Experts of a small language model.
Experts: 40 experts in each of 18 layers, 32 quick GELU neurons an expert, 8 picks a token, a softmax router.
Below are experts of layer 15 (counted from 0) of a mixture-of-experts language model. Rows are named router (the router's row for the expert), up (a neuron's input weights, with its number) and show model dimensions 0-127. Each number is 50 + 15 x the weight over its row's rms, rounded and kept within 0 to 99.
After each expert's rows: "comes after" lists some tokens at least twice as common just before its tokens as in all text. This comes from a sample of Wikipedia text that the model never trained on. Tokens count by the router's weight.

# expert 19
router:57 15 69 59 39 51 56 59 57 42 71 40 49 68 49 49 79 55 75 61 22 37 48 65 37 40 54 65 43 51 77 57 54 37 20 46 75 32 64 56 62 84 54 49 57 47 35 68 57 80 61 84 45 53 64 36 71 50 54 49 55 27 97 51 36 58 55 46 43 50 35 51 65 79 60 33 42 45 60 47 56 38 42 47 35 24 43 69 50 49 38 64 18 47 37 45 35 40 58 49 29 46 50 41 50 79 48 24 41 64 44 63 36 50 66 48 29 41 33 37 72 58 71 62 34 56 41 69
up2:25 31 67 60 64 44 82 46 64 52 79 76 18 68 35 47 46 24 54 58 35 30 20 43 45 37 42 60 79 58 42 22 42 25 45 40 60 57 40 58 52 41 34 35 27 62 56 79 67 48 67 39 46 51 45 45 60 64 52 24 48 50 45 70 35 40 82 51 80 45 35 72 66 57 48 72 43 74 67 35 44 55 50 42 60 56 35 35 51 32 43 30 51 75 19 34 46 51 54 52 51 63 55 25 29 38 34 56 59 44 71 33 41 57 60 63 55 44 50 42 37 58 25 58 53 45 63 32
comes after: " of", "'", " for", " in", ".", " to"

# expert 10
router:63 31 34 28 43 61 70 58 36 72 17 69 39 57 34 64 52 49 51 43 72 27 34 45 48 29 57 79 59 34 66 58 59 41 44 34 52 50 48 40 24 39 42 64 50 64 33 60 40 65 53 58 35 29 27 58 40 42 73 39 43 66 44 45 66 56 33 48 37 58 27 37 72 79 55 39 35 68 29 55 51 65 50 41 79 35 44 51 44 57 46 56 60 56 58 37 45 32 47 73 56 55 38 31 50 50 48 64 72 74 95 54 50 45 76 44 64 47 12 31 82 39 41 37 27 68 56 36
up2:48 50 68 68 56 40 53 63 31 55 64 42 58 58 28 64 49 68 40 68 24 34 40 17 63 41 55 70 39 49 57 60 41 48 65 73 46 68 65 71 26 47 31 38 43 52 23 75 58 61 38 46 16 82 36 46 56 47 42 52 87 51 43 21 63 74 56 49 40 63 57 50 30 68 55 61 41 60 32 35 42 40 24 52 70 60 40 70 50 44 15 37 58 27 46 49 43 47 58 46 33 57 47 10 59 46 70 51 76 42 56 53 48 45 56 46 37 65 53 48 67 64 24 50 27 43 22 60
comes after: "s", "ed", "ing", "es", "ation", "ity"

# expert 15
router:30 58 48 50 49 55 42 46 58 77 38 44 65 27 58 54 65 52 38 43 79 51 62 56 57 40 40 38 34 53 78 60 49 57 67 39 51 55 52 42 66 71 67 61 59 27 38 56 44 55 53 41 63 43 52 75 42 45 37 80 60 31 64 36 58 38 44 33 31 46 68 36 58 37 49 55 58 58 62 25 29 85 44 52 54 78 30 42 45 68 67 60 47 79 49 33 29 45 22 47 50 33 44 36 55 09 49 51 36 42 60 64 57 51 83 65 96 49 31 43 38 63 18 39 53 73 29 34
up2:58 56 32 51 33 22 47 24 53 59 54 31 47 56 42 33 49 51 44 49 80 34 51 51 52 57 79 33 68 62 51 50 56 63 31 40 65 65 49 45 46 58 63 27 67 34 57 78 51 63 65 51 36 45 55 61 35 24 35 34 73 35 13 65 28 47 36 59 51 37 36 48 62 64 45 43 59 55 40 47 56 66 66 29 51 54 45 69 40 64 51 52 64 60 41 50 25 77 68 65 57 25 36 75 40 63 45 11 27 62 64 62 47 53 55 71 52 79 76 28 40 77 53 75 61 57 28 30
comes after: "\n", "S", " U", "A", "I", "C"

# expert 3
router:56 53 48 49 72 41 36 60 70 64 66 68 39 52 71 59 40 64 50 31 56 37 32 69 35 52 53 18 40 53 37 32 38 54 44 56 57 21 18 47 69 53 45 35 69 42 40 65 15 60 75 23 53 35 50 43 44 56 59 60 58 34 20 40 55 52 60 46 63 23 55 40 43 46 40 71 71 51 62 41 77 74 52 36 43 60 63 42 45 66 24 20 31 71 54 99 51 54 85 53 45 58 52 61 41 60 59 42 46 20 71 62 60 55 55 67 45 43 62 62 38 59 42 48 65 45 31 55
up2:41 54 37 45 30 27 58 60 44 42 43 60 46 82 39 43 33 79 55 70 39 56 79 53 28 33 48 58 24 71 53 67 51 79 39 38 42 47 46 46 63 65 56 54 45 47 57 82 78 23 65 57 39 54 32 53 64 53 75 40 46 46 55 43 29 72 44 47 75 55 37 42 51 85 49 66 57 67 47 60 63 58 49 44 43 59 44 42 70 64 71 48 39 28 41 48 88 37 49 51 36 33 67 54 39 92 50 50 36 47 59 24 24 66 55 41 57 28 59 43 53 58 72 36 40 19 30 56
comes after: " |", ".", "\n", "-", "|", ":"

# expert 36
router:55 62 62 48 48 65 47 48 68 50 34 39 21 54 64 39 83 52 37 19 49 71 52 42 35 29 37 37 46 40 49 16 49 48 57 38 48 64 41 52 61 53 35 40 38 48 67 20 54 35 48 27 57 36 75 35 28 68 41 63 57 34 28 44 59 56 61 74 68 46 49 70 55 62 41 54 63 54 33 52 49 33 37 09 55 73 21 59 64 72 45 42 35 51 48 61 59 69 25 68 48 40 50 34 41 18 33 54 72 27 37 66 38 37 34 50 73 69 56 47 54 81 33 48 43 65 36 69
up2:65 47 45 60 84 54 71 55 55 19 38 44 66 40 61 52 43 39 14 47 66 22 59 28 73 72 60 29 21 78 56 59 76 54 48 41 38 75 50 36 52 53 58 42 39 57 38 36 29 26 60 82 47 69 54 21 50 20 50 52 78 58 84 39 62 48 68 49 29 52 66 49 36 30 42 57 45 26 24 69 35 57 34 57 52 42 52 47 41 43 22 43 66 24 60 51 28 36 51 72 53 51 43 35 47 44 61 50 48 43 32 49 51 34 44 53 55 45 34 52 37 49 60 64 48 57 51 74
comes after: "\n", "==", " \"", " (", "===", "-"

# expert 18
router:53 28 55 61 49 57 62 59 71 40 69 49 42 63 61 43 23 50 39 22 49 53 31 24 67 30 72 63 51 36 46 63 61 35 60 46 50 35 76 80 53 86 37 42 35 45 26 62 49 59 58 48 22 35 21 68 76 36 59 77 50 47 56 64 61 81 48 51 27 44 52 41 18 54 50 48 40 46 47 60 38 61 47 43 50 39 30 64 81 16 41 63 66 55 62 85 46 48 38 58 55 32 24 74 47 40 50 33 59 32 54 67 45 40 49 65 56 40 40 63 69 45 42 46 58 53 41 23
up2:26 35 53 71 49 58 53 33 67 16 36 23 45 59 87 39 44 50 22 41 62 63 22 38 31 59 48 71 32 59 34 45 38 62 44 39 77 43 44 43 62 69 53 54 76 33 77 63 65 72 37 26 50 58 41 22 71 61 47 60 45 47 67 38 71 39 72 67 66 39 36 55 63 56 50 64 58 56 44 16 42 59 51 34 42 56 66 26 41 39 24 74 58 02 52 59 64 50 47 39 58 62 55 42 44 55 40 57 51 44 41 66 31 72 61 61 45 60 60 38 61 49 60 59 72 54 37 49
comes after: " ", " 0", "\n", ")", " 1", " —"

# expert 12
router:38 57 41 60 69 33 27 63 50 33 91 55 44 62 48 31 57 27 41 57 51 53 77 36 42 36 29 53 54 35 66 49 33 23 62 48 53 65 58 20 53 49 35 25 52 33 29 27 53 47 57 36 75 49 48 43 48 54 58 39 58 50 46 65 36 82 45 31 74 49 64 48 32 52 43 52 44 33 58 75 42 56 69 66 56 26 46 71 41 39 82 51 64 89 46 64 46 70 77 37 41 34 72 48 43 34 57 42 58 63 34 18 19 35 33 56 42 48 31 70 42 50 41 45 48 32 47 50
up2:41 43 34 42 65 49 27 63 22 46 52 08 40 61 69 43 43 40 60 60 54 42 33 42 51 61 35 50 50 64 67 45 65 27 52 44 36 78 43 35 39 35 61 29 56 56 71 41 77 91 77 44 43 43 34 32 39 55 51 46 45 76 40 61 50 34 55 52 66 40 36 32 36 70 41 31 26 50 19 31 45 44 59 50 47 46 59 30 54 31 45 36 37 53 55 62 47 56 79 33 54 25 23 62 64 58 33 51 35 79 39 58 66 62 61 61 12 36 60 40 56 56 58 31 71 53 48 72
comes after: "\n", " C", "|", "c", ")", " de"

# expert 33
router:33 67 44 74 57 51 55 45 78 47 48 50 44 50 33 56 60 65 62 57 69 60 59 42 43 75 43 55 35 54 47 48 47 51 53 54 26 80 49 71 65 76 44 42 77 37 76 35 87 66 37 37 55 52 35 38 34 39 23 72 46 68 60 72 46 55 22 49 35 44 56 61 76 60 48 50 84 49 61 49 58 40 59 50 46 39 64 70 65 52 41 42 48 57 66 57 54 35 94 81 42 34 25 49 45 81 38 47 24 44 45 16 43 41 35 52 25 57 74 52 52 53 62 41 63 40 60 58
up2:68 44 57 58 56 56 20 62 46 57 62 42 48 39 42 61 69 50 34 69 52 58 50 81 54 49 77 32 51 48 57 27 33 11 57 75 60 51 90 61 38 54 59 51 43 30 43 69 41 65 55 25 62 39 47 32 61 28 47 51 34 51 45 48 42 26 45 46 70 42 35 54 60 62 83 25 29 33 53 22 28 57 78 41 61 50 50 48 50 35 61 61 62 55 62 44 35 58 49 57 70 25 30 67 51 55 31 30 19 68 37 56 56 51 30 51 38 62 39 33 52 59 42 80 51 15 35 60
comes after: " ", "-", " re", " a", " (", "|"

# expert 0
router:64 73 66 50 54 51 52 59 54 63 53 51 56 51 60 78 71 59 50 51 47 76 55 36 75 46 55 53 51 36 22 53 53 58 32 63 47 59 69 54 64 48 42 20 61 55 40 43 37 25 43 70 71 50 28 57 52 35 50 35 19 60 10 48 47 42 72 48 63 35 68 60 27 44 76 76 56 82 39 32 64 75 59 54 19 82 42 40 39 49 64 39 15 33 47 48 58 52 59 49 30 35 52 65 56 31 65 63 63 61 59 35 75 56 49 60 38 73 42 33 49 40 61 34 48 21 35 47
up2:53 45 69 44 35 15 61 54 55 76 45 37 47 50 39 42 38 64 24 38 26 35 36 63 58 51 98 46 58 45 55 38 62 63 60 34 51 42 64 46 36 44 61 48 56 35 37 41 50 71 41 23 46 58 66 66 82 54 87 49 56 81 55 57 54 61 65 46 56 45 44 47 28 52 38 29 49 42 34 00 58 49 31 51 44 47 49 75 24 48 51 55 64 54 50 74 33 68 55 35 32 28 41 48 48 49 38 48 30 59 66 69 72 78 35 39 44 54 80 34 53 49 46 58 35 47 67 48
comes after: " |", " the", " a", " and", "|", " to"

# expert 25
router:57 77 30 59 23 55 36 47 72 46 22 66 52 67 64 43 77 59 41 33 30 30 66 45 61 50 41 72 61 56 48 35 76 60 44 34 42 50 41 59 42 19 49 43 56 52 56 67 46 51 77 22 60 34 44 35 44 49 38 54 48 55 66 30 65 50 64 59 55 69 79 55 26 27 47 29 68 55 43 96 35 55 59 52 25 65 40 70 77 84 48 46 24 46 57 56 53 64 59 49 41 36 65 72 15 65 51 36 56 56 46 55 50 65 51 45 49 38 45 58 78 71 55 40 60 37 46 62
up2:53 71 46 38 34 54 35 83 67 14 61 71 17 52 65 50 56 61 40 77 57 28 58 69 60 50 56 64 65 54 64 15 60 44 27 58 49 60 72 41 55 50 28 52 46 66 52 32 53 72 50 54 56 69 41 55 73 41 60 28 57 44 35 35 47 62 36 79 53 35 55 46 58 78 46 43 10 12 58 60 44 54 48 57 70 29 51 36 54 58 60 24 55 57 57 44 33 50 36 09 49 43 43 49 23 38 54 46 42 69 53 54 51 50 59 54 43 38 49 51 82 53 33 37 64 76 49 53
comes after: " the", " ", " of", " re", " a", " and"